{"experts_per_token": 6, "normalize_top_k": true, "router_bias": true, "norm_eps": 1e-07, "optimizer": "adamw", "max_grad_norm": 0.5}
Below are experts of layer 4 (counted from 0) of a mixture-of-experts language model. Rows are named gate (a neuron's input weights, with its number), up (a neuron's input weights, with its number) and show model dimensions 256-319. Each number is 128 + 24 x the weight over its row's rms, rounded and kept within 0 to 255. Numbers have three digits each.
Before each expert's rows: "mostly gets" lists some tokens that are sent to it at least half of the time. This comes from a sample of Wikipedia text that the model never trained on.

# expert 4
mostly gets: " his", " its", " their", "The", "'s", " her"
gate8:175115088135121095125101145123127174136122106096158104101111129121135132142118131126156128130136095075154108158130095138138128132131130104127150174097139139157144091148087173104129147151140086
up8:099154125125120113131132114076127091130092163121136125144100147136114101122098120125160145128143129141129137127137097108130144157129132165128133113175141106111090069130141088114139143144118180
gate9:134142153125154134127138147140163119132097062162085135140159111099079140124173160182133118096153122118112154119132111091138099159090088110121128157123138101077135131132102127101123100174137097
up9:120088127120139123103144124092115139136141127131142113131130124124102146102118118154138130128160112139144139098142132130126134127130166119141157138129129069121127110122101116129134166190117098
gate10:123148122132103110121056115090109131129137120137143093146121122073170134116135153089191121156132136140123126130171114134142150130129077165091139128128138114174147112144098112149150137137093095
up10:097117142150173130121125070084098115097132130103157115126138161123118155126126136143101078155138113167110116149177128146152124128067131167145107104137133104165135123160103109101121119119108132
gate11:128116093141144132161203161115090138116153169090144147145145155102140124178122150086125154119078134147147130157167140139124119104104154116175110133115148119130133118085061140147060141134147126
up11:166167142120140117194166125100174115112120144123128136154109138130117106172127096056136150161084166128123097148145097124136129127123139114167132110118138113118127144098119129101112097128096158
gate12:127122180133137130152161141109138126126119134154113114160073149128128131129123117150139125155134111167126085106125140141133139153119141125105080152135144144138135116179164198130154123128163135
up12:151121143126107122130146105189146142068142133128105144115128127142146142137081109103099108130156110126112134110108123155140130126127164126125127130125162129073148108147124149128094133147117121
gate13:104119112119171130102129072121121102104153137142136126115140135136111135154104120147171111111084119136139106123115138182129137139132132115090126109147145112122136105128112141124119111155117126
up13:138163130104144128142120140136110145125108188125137129112115103152139117135122127097146128140104150098135115130147108169144156135116059135130139117156159094111128175153135150131127095121153119
gate14:152128137083101140151138124136112127123060163129169186147102114096132126102084116102143154126143137146120108147105123104169131120128147073140153158116139094127156128157101129112126138187150132
up14:136126117109155139165142187150169110100130112157142131138096178132085094167144126125126133108129106135132123101142115122156128140109129146128120142118107129145111145116120147141079100083108133
gate15:151116124121112122131126127130137128174134149178127174129118092129101129138124147110159109053106142103149125160130148127128159071168133117102126159111140154130133139124162089096152170161128110
up15:145102128085105118106089128090141111100141132158110108076134096170137141130144114128121133113131159165150154149120129135101137098084129124142103135137094167124144164168114119146118128155101116
gate16:168110152172101104111128076120134160154130116162121157151078062106135151125143103171106148110124129148094097102080107149124143131135151107140128147170131126148150117174130123123120132153156115
up16:143175157145107120100103128096101131150103107116103107135094125113117127125163144183174104117154136105185144132125090151183111148134140129161139126149118124089159098160070149142184094142126083
gate17:136140144075126109126146138109177133125136150125115158111120101096165127052160141131104084154126185131139149121134198117156132083109127091137121149097108106130142103136130125143183089115176136
up17:131160112149133074118105105091129133139120076127159076118131124121183167081117130156130092141140130141116090103093102115143121145148117139135117101076082090107143124156126082153142116095129169
gate18:097161132128107157146135095115143133131129140103136107183139129160144137141113103118094157139092122116088133140126141122156121135101112108126161128121113096113166159158087141149100149144107138
up18:171101067131143145128102117140186115077115136114137115133126119125130124125110109140124144142135091123129170118141132161114147166163194104136157116138111127144127117109096159129101079099118144
gate19:162125128138108108122115153093122156119137135113134128118113137132134138150075126157111127121173099110130149088124121117105094122149109150076133134112128128112133137128150104126132134118120142
up19:116183106149099126076099132115149179126139122131135132166084074131127120175140087135074133109139093139119130117092123128106116155101135148107125139119129134085091147144138128126107126117140153
gate20:129166092133150111140124114134198125143110148147143143135112128150182116134147130147161098085108163148107200133116133129124113124101086119124104107132150098122148132122191131126152095121180122
up20:150137137122138118128083102071066099137094145111149158122144093115140147147120156113121137105147147102113097100083126116137124138096151117131153166152114153118129132126114131148124120139130182
gate21:121118109131128105129126127079098132125109122129117167118130141143130126130127166090142065097207124123135118142127110147127112062126107164149141191146116174147122108125123103138164126137109123
up21:146132109145137109109150150133121163122120165145133145125126128142133126165129106107148171107145096100132141154174159127151101135129126115140133161113139109178125154072082111104100123127139127
gate22:169128136141120159137140145091126111136095091135139141175141124111142155068120117084128163158119179138154160142119061146152086117154140134169125128122166125105083159120129108154106145129112105
up22:170100094132115123118090123136053128146107135126126110180142132125125147125128182086118077146133152116141093123121128137127112115147130093134128182192109113120127123135103100141143146135130129
gate23:115137106160125123124117132134126110097125134157106135146162137136115120141120146134130125131127120127117152127145142149154106129138130111069129148142154123131136155119090088085171125165109160
up23:109131078124115163146138100147100132162200149110106128129114121086098102123142123145153172123147152140087125132127123125148145129114146139119115111082114161092139114161128131103110105113095095
gate24:167114145129090183086148116121058123131128101114088128132127120102125088133120126127140130106127120170154091128132103168125108114142147186121134111122149154123135142125171128107079102121100143
up24:139139105133105112143112047092120166102109157127133124104154134106132123111143174173097113134131144098130141137153122120131135169098094148115142102151150154098127169155091114126165152126114154
gate25:106098103120132133097077121127127132146137138122110124129077101101092110107151145123126104063170143138116107155140129126158117164142144117125085118137130112160086176109134132135145120139124153
up25:106125159106125095126070107100087128174115118108132096139130121127116112100162084096173177099155109128150124137119140092130146155124103130127172125153116100154135163130095109133176161148104135
gate26:090150131096119103115127125148126119183115180140128171146107092142118126153128110110163119127092108091109124129123129128129137120111110164100141141075146129136090106124118134068129175128132129
up26:105118150171157144131096094128097105134101114105139121147087120146102174146151130109078114124078135134090126177095160136117114189133111161122130118113137130083109110164114122109128150132130188
gate27:139131139053120129089116116158140131163088111159099161158179177147138101125122129100135129110089119112144167135067109125101127101120121181106095161143179111134142122126134095114122150136134149
up27:117122164121090139129124111127117129146149103136168151119128137154087138116100128145154122088085122118133177139150113147129147101124151134142123168123123115180140153160125146133147104076123145
gate28:142136125104102106148129092153105128148116128124125164123151095120125096111106092082087119129175128126132118128113129129118121119093129119109136130124143120120118126144117121094136151149142140
up28:099123142110131107103115108176148153174136163109136159125128132091136126126100105129128175101140105116163109152099124134127122135157125150127186103143138134123087129142112114105162173140127140
gate29:136153146190077091110084118125148120112121137142132130109166127102136173126096130200122115150122149138123098103085135077118106108138169161168117125134097130125157096147129097139130102109145099
up29:121139097119133124151130078140141100123084118155146163160128126127140142136122127119124129119094108180117099119108136109152137119158080095090123115163143107133193122146104130127125141183172146
gate30:142133072110131131096170104124095088129136111175119117129128089154130105130096119098128118144179123132133107124096105081119154145135167111142113152141129103163179142120165164146141100142147177
up30:141080122155118128108111110161136121151142186142142125113128132154136130153124181115124146127110142137163108133110112090114170133117178153153115137146072125178127107183120128151117128104173128
gate31:163141128137124125141114132143154118173169137122092117123094121089095141132093133132115168179130134113080109133107126133115158130127104140077116127168111128122128129128135122112097176111143143
up31:125056103128105109142182096119169164126094171134125128142138129129141128137106098109126119147129045164105104132107064156136161159109117105144127110110136098124123173173122134094137184144155165
gate32:128137179111130162108098186105117165163156067137124055105119124109132102122117096141117116210159099123127123136134133108109143133166118126164123082123104125136150104080121127113126124139091119
up32:138130136166148153172159131127143161121136121174097113143131112122144129104128103163150103124123097172168125115140145145123127132164109118139110096113132134090166137113105126103103127158139140
gate33:146146084068103120113153156098175110125130118133051122153132104151098157132093134127098124153103129169146171143133122116117115135142097126151129119109122135124132159117091112140141129160158137
up33:128170131060134086077144161091135145169128123136073154165151132142147124136159128105139083093124127168097165087182130136154135121116108129120079154103106107104153130141125146111167120131142116
gate34:097116127115117121144182124133161101139148132136135119122105169122135092132128108072162142139163110116083147091120156120174091148160114120132187123128079100154127099124070140135130155126143121
up34:126168130138149087134106146092148144116084128150129097111112121124129158152149133125126109126086066153147109135118117140119172115146078138117130144107168120101113199109152118122143138113102136
gate35:139117144119127127151125124151178118166178101115116151136118160149108095152134148133112219130192145086138124129106120130129139153099140126135104126147130181148122112128106071112152133068109138
up35:110160060119114167122175120184109093109133127116119160134126075115102096107134141177111158129131155116166175158126125129136127155120108129127149160160136103123122139109148150141178079100130117
gate36:151140112169159107151120132146108143114103153094141117050139114133187112139143131121148142118098083104149134147133119125115152113137126109174127108125144162127114133148099119129083141170115124
up36:101155157128162128152126126137098126131130130114113166099105119153143120057153142091097064136096154138144110143126136084108147130098138127163116158138132177183114103120137129127126128124159116
gate37:148119130071124178130095127096132140129118131159141096119129142129130102139083120115136176150143101157109154101122119136061126128136128130061122126144201151132088137111092129132133099137146134
up37:123068126129125131132132122151127114129113134148145158128125128099165136119133108149136157129097106119102129124154117103128111148090177087151128128089137139128160171126162127124126102108123130
gate38:116152127124128151124143142156074132133108118177133164152137130142111117079128134096123146165122138125132120170099138117121134099129100131148115128139125083155157110128096122125158167127134163
up38:110118156138149116132074132103117157170167128126137124124125117146125115152140133122127140124148135133141089092122130091118143128101142125180079099119130136134129128133107094083158140138152126
gate39:124123138150148128118174144138099114175122103081127144134126113143132104155137109127104120127130125132158126171078154132110119074133093184129107128188122145109125122088139095168122111125129144
up39:130099117149116121108111123131112130116157138133187150121156124118151146133127140120125054114124108161127123139119133128137127128141134099129115130141142122148133120134144138136179130136156104
gate40:121120163140152128112109133162137117132128117113107099166089154142131127149165156126130127168124144170094092128129142139148144080140095143125079140128124117134155175113113122129168110106155164
up40:117150118167127101129122111141193119162137130111117161125104148131125142134089127113098134115113126105101106079121113074128119146106107154095135135167177164150128113185108129167127111096155144

# expert 23
mostly gets: " he", " Ch", " He", " Le", " she", " Me"
gate0:155106108100119141125114142125159107126128140124128162058113148132119144124150125120112141122190129091113117128099120117126099153107132130130067078106136158114048100139208103141107159092119118
up0:116130203133130120137096107169063113172132121130115116150104090101113082110128149130126148091135150128131141128139127113128144132150116149140168137106168143110100124102094109181105122135155119
gate1:121137132156097144129127128126105121166175138127104131091112095127167140124191149102134095137149152124092138173134105120081136104116126115105143139166136121132170129101128207077130141129085130
up1:144129147133132127114158181159122108113129170129140142133151103153124128120076156158112107144117162123133103151119124133122120121126095147138133155157130126135121142143114120112139137147126174
gate2:108132154096137133096144163151153150142129157143069121035139118126104128180121144133160126150102174148142111117167151093111164137072089142092154096159147159113153134105144114129108102179137138
up2:131094172101122136138111109138143104116153119121147138170129159107147123120157146105188111158127077131118128130142139116093141128141095119166103099123164144121137161136123116077193167128097128
gate3:063127128133078075138136148133135126156129128126078097131125112126071130116174089098121113108146128132192130164130126122102134129130149114145131128085163172075133132117127133141097092132153144
up3:102123118136142144102139101102139134154147166114125170143158161135119182117091151093138126119097101089119115120105070137143152136111150141168133114100105148085140122143142121140131138104102099
gate4:131144143123132118098113112138125145156125138160149132114127130114153129117105094123145144054174096132129139165151105159145127098141168125088115142146133083063105138128125107135131126116095180
up4:091140111137136123118118134114128130129129105135097108092106148116083146122118137138148135100072097129127120126115131128074192147134100133128136102093096116137135081106086169104157118126153159
gate5:129118127128138144131161153122130124142155171149152121101144140170154178151142129116157125126128171135104104162114148142160129135132159131080122127102092108117162121128083115105130125113159142
up5:097100188158089099158101123096101191133093117147117133108121133108120137135079132132083150121099140148135122156142144093104135163156136152122138119118114129130127129117104142166157117105126158
gate6:159135132143146127119140120162139116129171103122126137090126163088090076145093095131108101118137145127127151118117118134139133107151124106128179124136155180111100134120129125170128152122113094
up6:120171144166157135117101141157090127107139079120105138162115096094131143190136049119089166129121099129107126110121087107122088137120134125120114143190085133128125128140115162111129150151081110
gate7:108133154128132163158116155152158174101112127135144139154126130105185113143161151139102131143112110122071131095103101143172131127138165117126155126105131121137117137164164166146140177149106134
up7:124128129133144136083133118147125132089130168093153118166175168129115112140152083105126155088152106118094117147141156096134126152135137105128189136128133106111126130114095127088125142094154142
gate8:172127157153176155140166144145145132133091130100166128135152102141140111117130097103116133160118145155123104096156169128165104095111113079129121134156129126133172073153099132100148134161132101
up8:065127116089129109150123122134157161064086145175138123108129133125097118140094135152099146136165121121114148156122135128170069140127102144130123127118126127157146141133133107136087111127146117
gate9:114129118115128117128104134168094105120131172126136139117154170146127129118147191101119115087120116126157148114127124076138125130160123156123098121144131161147124107111146130159073105151130141
up9:137099105096127152136113139113114131142093081158072128128129119119139149111097089157137121141095131127098149133061146099086141145129122120121108107150140101104167140100081154168129113148137113
gate10:097150133101145123142124115138171168120163117111143091116093106158115098154130146109121131131137096123141091172106100114155135117111118131117134130120129168171132161156139137061131143151107131
up10:084154124098077155126149088138128102113108115169071108134128149146109094126131173115101127120123088151137129105134112119121139121133199129156105106129135124136120115124105105110091176137129111
gate11:089132164091187123127135106144177078079079100078115082161103121129105181121149113127148128110170136177092094110133132174124107122129157126135132114138108138066115142164095096140119180107138167
up11:153138157112137129120129129159078111108137136084118174134087109121127145124119079136146114117139124115097146123101118132095097157122145100144128071087137124133117121133127112141161118112096158
gate12:140130131105098147131096131108139128091101134136119107184141128136125095179107170154118135130142120118106097154122119135123148139147126095084143097150131108129117195127120134169090082089150117
up12:087160103113102116090114141091177173091123089168120088129139126134112136154133122157129150148124104143125139159153122153126129145149095136075137113117121180137113129143123129140121096133167143
gate13:121140117140165091119126127119110183105091105089159142110135160129183131169128105154129132107116125166096142133159132098126114101124157056159135140099091146104090137126130129135128139140176161
up13:115078170093154110167128143129155103062138099129083125121130092106131115103149174167130145148136142133140082167203135122138124167142124116129147129131133174130093121094135131155123139129128171
gate14:129117122124177130134161173126128110102150120124130141124118126100091100095124143135154141128131128139128111121129125129139138109084166148130159121155126126164128131126139124120071187088111189
up14:139145157126126148125128116153124113109100117106132128142104117152097176132130135144058124109115131129103124139159122159067072130156115130108085136153143110160090106153131149134144110111141127
gate15:078173126129126133149127127148123180124180126130110135155113115139153139138134089149161151144099129135133129115089121123124094160081116122151119149128127126086150112136152166121157126126112111
up15:140134180105153187172107106141149142110134099117100169147114123108116128118119121150090149150112105126107138089124123116126099126148171122119164119109141103122136088119179155136131117103140101
gate16:152131150161107136134142091116160071119137160132119122108099153150131150128143136126138141139130126098154074131091154171153133133124095141124140131098143136148115120126140087128153126121138112
up16:130136081154137110117138154179126153125104139152122123142185157111122106156091128108126086110148124099150118087113120172166139167090076126106134145121115154119135086126128108128143150130125131
gate17:093134107163117128131117072132150148128130141165124114128165121127120112128124177130101114119119136127148118109106122088131128156151162126126141126094158101114130105142074098128101127127109168
up17:132146120103161116134124126142097151121167170152094074141170124119123131149100103116119114137115133108144125134135112176125085120130122203115134102065142164132089135143082052117134172162131138
gate18:147140142103098107147130130129121110119171118128111126127125138135094036154141167126083136139137109155115147102165124131147154118145129165128123156159128187099146112136151128109064128137090128
up18:147176134095155127138096117152154092156154127119138114119152107139142170112133134151136142111136131125116136127129141153099140095154120133135067140113119126140121123155140100139130156089135089
gate19:147118105105140197103126118123110135150137173121140145115113133134121154122070106113177103154158108126102188099144128134141131136126135144156175117175146194157143118119145117166153130139140153
up19:128126132158108128111176113138191092156143131169116112142132143123139192095112116146124141138132095135089127127150066140160076105164131139152118128141097127131090133140112158150155094122060140
gate20:109131167148163167176088119135139133146153157132105148118123093106130096100114135141108134141127164138173107171154146128142127129084131159180158132113168115136132129122115132150122135148103120
up20:115096083124143074147108136133139110155128173144201096132189148128131134094091152153111144154184124128116120091141161124092162124150071107129102130133139137126183100077110108124117118137134155
gate21:119104085129166151135159138147127129099134113121112168151122137070085093117121106127114111100140150124133134156090085105153126129143114110119115096118081122098055109149110144120126172118116094
up21:166119072088162143116120102123157127113118135141147128145194136109108126134136147102108127158135153136110116125085114164111163103124132135124124126144126133109079146131117127120124128120153121
gate22:153111149101117127121147118122155144108125138127139156112079120118136099193164126122143181148126111063137142154113109083135097109114142122179092130102148134118091137103149112112134130143134083
up22:119110096140165129112127137126128180135121112114123081150106120103132157130128083144119132124126137158133059110147102150151098155142123154145087123137163099129153092149129177073127138158123149
gate23:086134133097086185115117088082121121119103095126104128121120128129129122130120179139113129154119134125183127137143135150127185122125099162118135150099135098129107103129115127080136130185145137
up23:145112138140147154117139122129115123138108126117071166125108159153133130128141178164197158163185131136087177128092121152103100120132168143104126127147151148111139128136108064115131126130116112
gate24:153118124099119131124088106184194177100105131172113153098164114079131147097115132128177166134152127126121129086075122103108132162154148101150103138126146089146080126118112145183144134118126141
up24:129081149096072145133132167133095122162151166126123129111124121129122119146118154148101136118129161177121115125135145185107117085114179163123127131041123128081119138105144121130162125129096127
gate25:089122093156087080085155127136122133101133117132128131113108114126105128124090117161119097107173098124141105107113128106138103144136150128140106153107105145131152157126153155144128132089101147
up25:110126093174111134126128111127183147104098129170100134109115144129145138139100070108149146147131125151127083122113108155105111098119115127119115136142125141126130138120157143099176136145125123
gate26:106103134123111061107117129102134123126125147163167117125178139075130150131152120121105136119169158144113105088119084117142176129203102109121112168144126137119098106139168115122126136120097186
up26:123104171107142146211138180082103147161118124170089126158130095163100140128132092136141158168119127136136101142162127141092179154129150141158106118168163112148131130100079136100089117151135127
gate27:148184142132130096130135123125140158114114126103093161114147119126086147101111109136139095097163140162142140135091129096099148138121101145122163109113132155115129155146126126067120169153108151
up27:135171143097137143172126091133093144159098140123147138148138151108147119125142113119131129132154121107091115099145106092122123098130167170161135075110129144134111142131107139095099125141115146
gate28:110129146140150122143075133151092137159134162106121139137117119106129138128154119164108114111154126103125113162171114136128104144149135136142131095090119128160132141104127114115117129136087102
up28:195096111119180144100116142126132133078131131162159111116124156125113100157150112109157144127183136120144136159133120142175133096135101123108177152138175124105136105122124134125134127164093102
gate29:124110152087118099099113158153097125130132123125159081144102148099158110139121153097108125114120107132132159126142083169151161098114134140126140121144114091131145160148138153143151128098121155
up29:159145112136167093147125126184127103117122113124115157058102054105119166121163126138126111115120102117119124131140118095078126133140130135109128111131141132148097082147165099151143100182106129
gate30:153150081129125115150147196124137129138137129119157075132128128168157128141164101120089176134102125112119083148124118088132153118092104120112143153158120095111124168117147133179110082125156089
up30:140117092119109149122140120093091110102131126103134140151134104176125158104155134151149131133136096071135182130092150137118149106129134125153149187112152117149121095099170110100118145115204128
gate31:125128166104148121126121119145157148119092130164140123087129110114158130088085141119130098146156111146142117114161107128135152103122134148123124155156158149154148126123099093121120171128094126
up31:145174139132135083128138154155124171088121123127143138136139139139154128156153172111144094114119083131089124130120092130123155121127089098134185113102109143188167125125134135134141097080120106
gate32:131181081123108136113111168157119143131145143158164084190102113129101129163151106142106094152128140109130109130148158167162140152131098061105075080137089132102128142109166147158116110168143094
up32:131147124130134115103131089104089138125133135148118097143133107085137159120127134126122127128161128135141135141164050179119192128126148147132112116138122158127143152168151135100121162125118070

# expert 72
mostly gets: " new", " other", " final", " round", " single", " small"
gate0:113104117140150142156126102103118132135135152112123133128150151095098169136138140151120153096126199123151108147118103112145165109107139096111169134161137076138135150112134182131178107094145125
up0:100160106116087172138127130118081114150142157121113143110138111072137098129138111134144129131139147194132153179143087124152143157092135131151125138132164148101138119132168140157128108132124128
gate1:128145108151148130090135124128165141103139088124130158104138092117163068155143135140147131168122182097129169147125125083107104087168093120134125085124124117125095115105120144133106126108134122
up1:139097141138110101136119137126119110177150137095124103155168113074125118118114134080132100108100129121138149181147125180154140159107098119082132153134072159117140116122122137094104124174137112
gate2:135095142138161128098127149124150117136104144126172100083174109108122095113138179115118138173155052145137168100142108120189140160128111123139161172131141091169117169116087106103115121152126045
up2:081130170142136125146103119141103096130125101133137139086128149136125090163151114152114132153125109215127129142119136097165105116124142133101122120138134056128117149153160114114108082087139059
gate3:149130094125155152112156106117101163115168122110156102105134106140111127126121110134112134129131119114182107124140111133136142089124142136096163128112129136132061109134108116125103111142109110
up3:151118089152143106161145070188152096112122123117132131138146110096140131138135126173128134124114136079147170076106136130121109113150133122111098174146050131107117114128141074144128143135151114
gate4:077119140116107134167136124147163155165112123127123098088125147128153090151133114131125142143145099094137125102163142117128116133134113137120122144109106135111132112106127169126102143161193127
up4:164124114110151131148087174123084144135165137148124123153158126101132120088111125124134120085093133105109136161138118133073140132096123109118166114126156104128138117145137114123142103147084148
gate5:122103135117121155160139108115148132127114118096093138137144118142138121142129072132105131114123155149128152114129157133133126093133103126114073140119094143120159070129101112124146093089122117
up5:091134118159143196118123148150142147119072137099131141084128138100148138182136102129143140107133125182155167124115112092085112143106101123130092130135124167114138170187139132148139124106100130
gate6:126121151114131124135116122128087116154115117114153098156113138125115122141178127162125115116101092142150122137109132120126125144108103154142109083106141127085107118080133128133124129109150171
up6:110127165066117140134131135123136118137101129142149133130182114100115126115119122100130099089143137127138129117124124127133123112124131148121165120122152137114134108157059126131178072122122117
gate7:121116128109122141131144115141136110153135151110131144170150119140129125098149159126134095140114143122126108143126150128103127096133136116144122142184135131124169074088125144134134127130134099
up7:098088118195123089132093109129111164116151102111151133113158091138119122140087154097096096134122179109134156135125124134121118146125152150132146112137134118122082109126163191106112099149123110
gate8:143130113127171138122160112120101153107147128155131143096176120169124126129109113127123129143152144111078143128135109168116118099104128099112120139114103123145127136126092152133126117125172108
up8:140121138114082120131128113093126156174129155174116212125115112129137123112149091099128161135113131137122129151095152137118104121187164110143124162112127123108086173082094127091144156109124169
gate9:112106130135158141083109071114118138144125162123191142155078118113103099178119099153165178114144127099176114141132123144113078127118085112121118140090128127063134144129096066129166127153137130
up9:147153099118131113134100150143147112132139112137085084088130122126160143106074129126133122127100118164089101124119127084119139117139179117138110131156080140156140104146114167134111158153111113
gate10:131115137178104121115127133147124135122130137112101145135139200126147112110143100136114105169137123119162102100130176178129094132141164143142108091127130155133119111089203159061108121151129118
up10:124138068146104138143076127152129137078138110102134098120145104121151150131130105153075113175107171129111128125144129133084138127199139141109116147122097146113097128146134104159127131141104114
gate11:100144120143139099127111121117151110141143135162149142163113131128141171128128150112141119120138117107116137105122115108173118141112197087127129110122101106129110106163136132171130098113098110
up11:141131128129142195132153148145102130118107148145114128147175110142143134122130088149126143099148158155098132095168128150095133139138084138124120123116162098107127193116123105072096165114161087
gate12:114126138106135161114135116110134108133075098103119102120132114119101078152132123122117115150108142147148108126109130168116106143140125073143108135147112091154115125173119158119107097172119148
up12:152119155127130099114138131120125137123134136140145112114078130132128111159119109105134087160140143117138141126136129117085125112157092118120133125155110155086134154117122141125122127131181107
gate13:138148149093126217090135176154109152124135153121126126148164085082118202127156121087129156112150127185133082100093084132140122094149129138159144143114115113127117058115094120126117151094101142
up13:118103126089123075129142096146127127094147125141141103083125126146104131125121098084156067106133105085128122109125101163120155105097130133173162147091111121125122131109144138130153144117101159
gate14:177119117101167149107111159114130096117127094124132113173136151150079089142136115147123089134150170135123131065139106174171118174132116161137128121152132129148168142131117138166095110150124122
up14:114138129113141104097122171113141094097122115109134116149099169151129128110175139115148119149127136098125138122156137097119161151125088156124120140145075126132133133090118126118093127096144136
gate15:135100092128168132126128128157137161122119089122108154134102124148096088102101094141136149128171158168108128117111094095137101141140130092099122121129150079114125130123155143128124128137118129
up15:124135111125149126106142140112130123144132141121157154115135122109141139142119163121131129083150110145116074142143107147164140085086106113102159143082127138132147103155127096078131118119098107
gate16:117172125121137142132112120131133145159122166116170125125104139119171168132174114111152102152125113168103088131124084130122119125174152104096161151128142111119147089132151115118130127109127133
up16:149142117109143123135116075192126118133108112131134106116141122163122148170122140136083134127145132104121144096123128123110139137152170081100115102123099114166149142155096127138131117130138094
gate17:122124118159115131125133122161146123140130142159125127101140148123133103108143132150108123133117114161164103170129132135176164165132148168128082151083139128186117139133104108125119122130134126
up17:167106155131075133136111112128104137115134152113127127094130115160133091078140126122121095166144128164175112134114169150137138124184104169129099133113128119155124140106133124127131134106150105
gate18:131153164078130142122112143103140140123120091110166124126110127151172158162141185148127119114090115115128145109114110077149128175143133167121119097150126104133153118163155184126120132101161132
up18:139160187102078138113147103113120125176146127132135137127138149145132132086177103136111130122097136107112092118116167104130120137144125100096118101165138105146112156150175115143172148137123109
gate19:124119127148127112126141129105129175131140118119124130188146098112142145110115138140091090121143119127147128144154129148114100128132096065141143116066130060112126124167185117058134134148119113
up19:125128116090115161130077134070190134127105095112113125093125105104098087140110150081084123136126145049162124130115170156152083116106134109160122146105112122154155134144061135131133131120098125
gate20:161104148129124163120162156125145128147132112127150134145105133127103123098163142104101115137077095148132113167103118100105141093081137124115121147103123151078125138127154138100131131124127105
up20:123110156131117120044154179097128123136141154093122164136116109153089140113200156087115108124132141141162096141128092100149153101075132127153111146119132111125124135137164139097165117122064110
gate21:164131119161127107092164152201128143089110153133078162124149097116132062114121109121073129127128164105147119101125106156087119083121100116123113132104121139124118126148160128128165053134114135
up21:151134122133155115105159148148125153139128162081128137113134101090133083134160154126128087129136140093123151105153095131081125083092152119137130076131148178102111130136090116132142064107125146
gate22:132091123119140155123149137130119113132170100119123099157145131133124132141209146119132133108110150140140139122165135131127105121124102170095142115144117103102156119130130100118119110108110069
up22:111156125046105138158114119104167121109152141092115149100106132119148125087086122147070127129117130141115132134096109107108105092153139112137112119088102146133159137105099124130124128121125190
gate23:129135106130136117144115130106159132150144077130062114117119125123146158121114079127145150119171141141118125156146166122129064104101175199142131114118155131061131071123166148177120101114152095
up23:115131114168157107142141106110145147093106134146129119105129152152141112174141098140130096131124117102102134106171162153097146105151066116068120154124167082162063138161125129097166110113110109
gate24:109140144147098163116157126153166160115143128111164167098159141138108143114064133095166108103130151130179116180159102130125135155134152101119143164096143162135168137152107124167128183128127128
up24:116166134107142126131174101138129122093134146156135113103103121134098115145113079125146108166136098132125128079131146151127134094114129122185149123160124087151121149102131118122160176144081138
gate25:153119121154126177139112113113122114109156121093120115134154124130129129153167140106105097101113106133143128127139146118082151125071147103073115145131142145169148165126129126155174108110154128
up25:124122182120165137135146145146101115126116136119078101087124124128129088123112062122158176131161130096144126121137115126154123129166098114144132065119163087143129098122196124161119095124118139
gate26:165143145078150195118112128105133178099113094121104129122122101083109148185184173125108096149138112124156138153111132127091143100114128085127153164185102079129127109162154123124083128085137135
up26:121088115077138128113093135125117118164139129190097161185172123090123139142127126105132127090123135133151127127108111116129124083157156115125143118129097127100128141141117125177119161175100106
gate27:116131141138137114140143163128131116168123128108114129122105130185131128076079130128078179122133161126148152119128107073141113131128131145130171110087137112111093124105112124152108130167135118
up27:155126129125150110114115125083145128122142107094133116148145144137124146079120133095131128125105113061106106146105173129140127125128123099127130139120112140124092157151118128112115099136150138
gate28:133126163080108143122133172122097141081095144140133126064136146131128142092080166144146117143112087105123129109159103124110145120150148152139108135112188084173137101092171155096133116179165131
up28:102117086145086165145141103170133140092165131105123136141115105149125095130120110145071140137126139096111158123169116180211119110138157126148100154115109094126146180123123149156091154132128099
gate29:104163138085157129093121125085128112140164117123130128157159109128130123136180142198132162124139129135125125143144101144129132152127130102093132134128114096132165129148131116122117095119127123
up29:111103128169102051126102131150067086112133089174077128139131168125133101095153100122116105159100209135128147112126150113107121134140108146110083127166129155127082147134162125111097099126137111
gate30:136130128164125133109091141123121104158161104123130132153140139143135126084126096117126119107124126143148136112083162177142117130125142171103095140081119158121128141147180130116176070153145155
up30:158118153111151140158137121101182136164119131077157123138109113114100132189107150088106089170104120082115128071116150153082155153160113133119120156172078169142105174171133164117124153175104144
gate31:122125156139111105140141070133123126149191147149155113057129116116146099130136122131158107120062091136127159123196137112129101123140143132117118112136105145140084171060108096119127095157164179
up31:141150139128148143136119161112112133161122131147088156125127157140144124108135105169105098128142121129128079108115149147129141168157115148118163128147129150114131126131164162118158147104102115
gate32:114150134144131110138122122148147138123126118123148107156137131147110147112162150116142108125110149121122128114133147146115141137167124060107122133120118145139128121101088161119098159123151137
up32:127097108115149129146127075086130133112135125130143095141103095113136115117153166130127146125110116120129122127096169119134114125108101140100073106131085128138097137105112129182120116133145100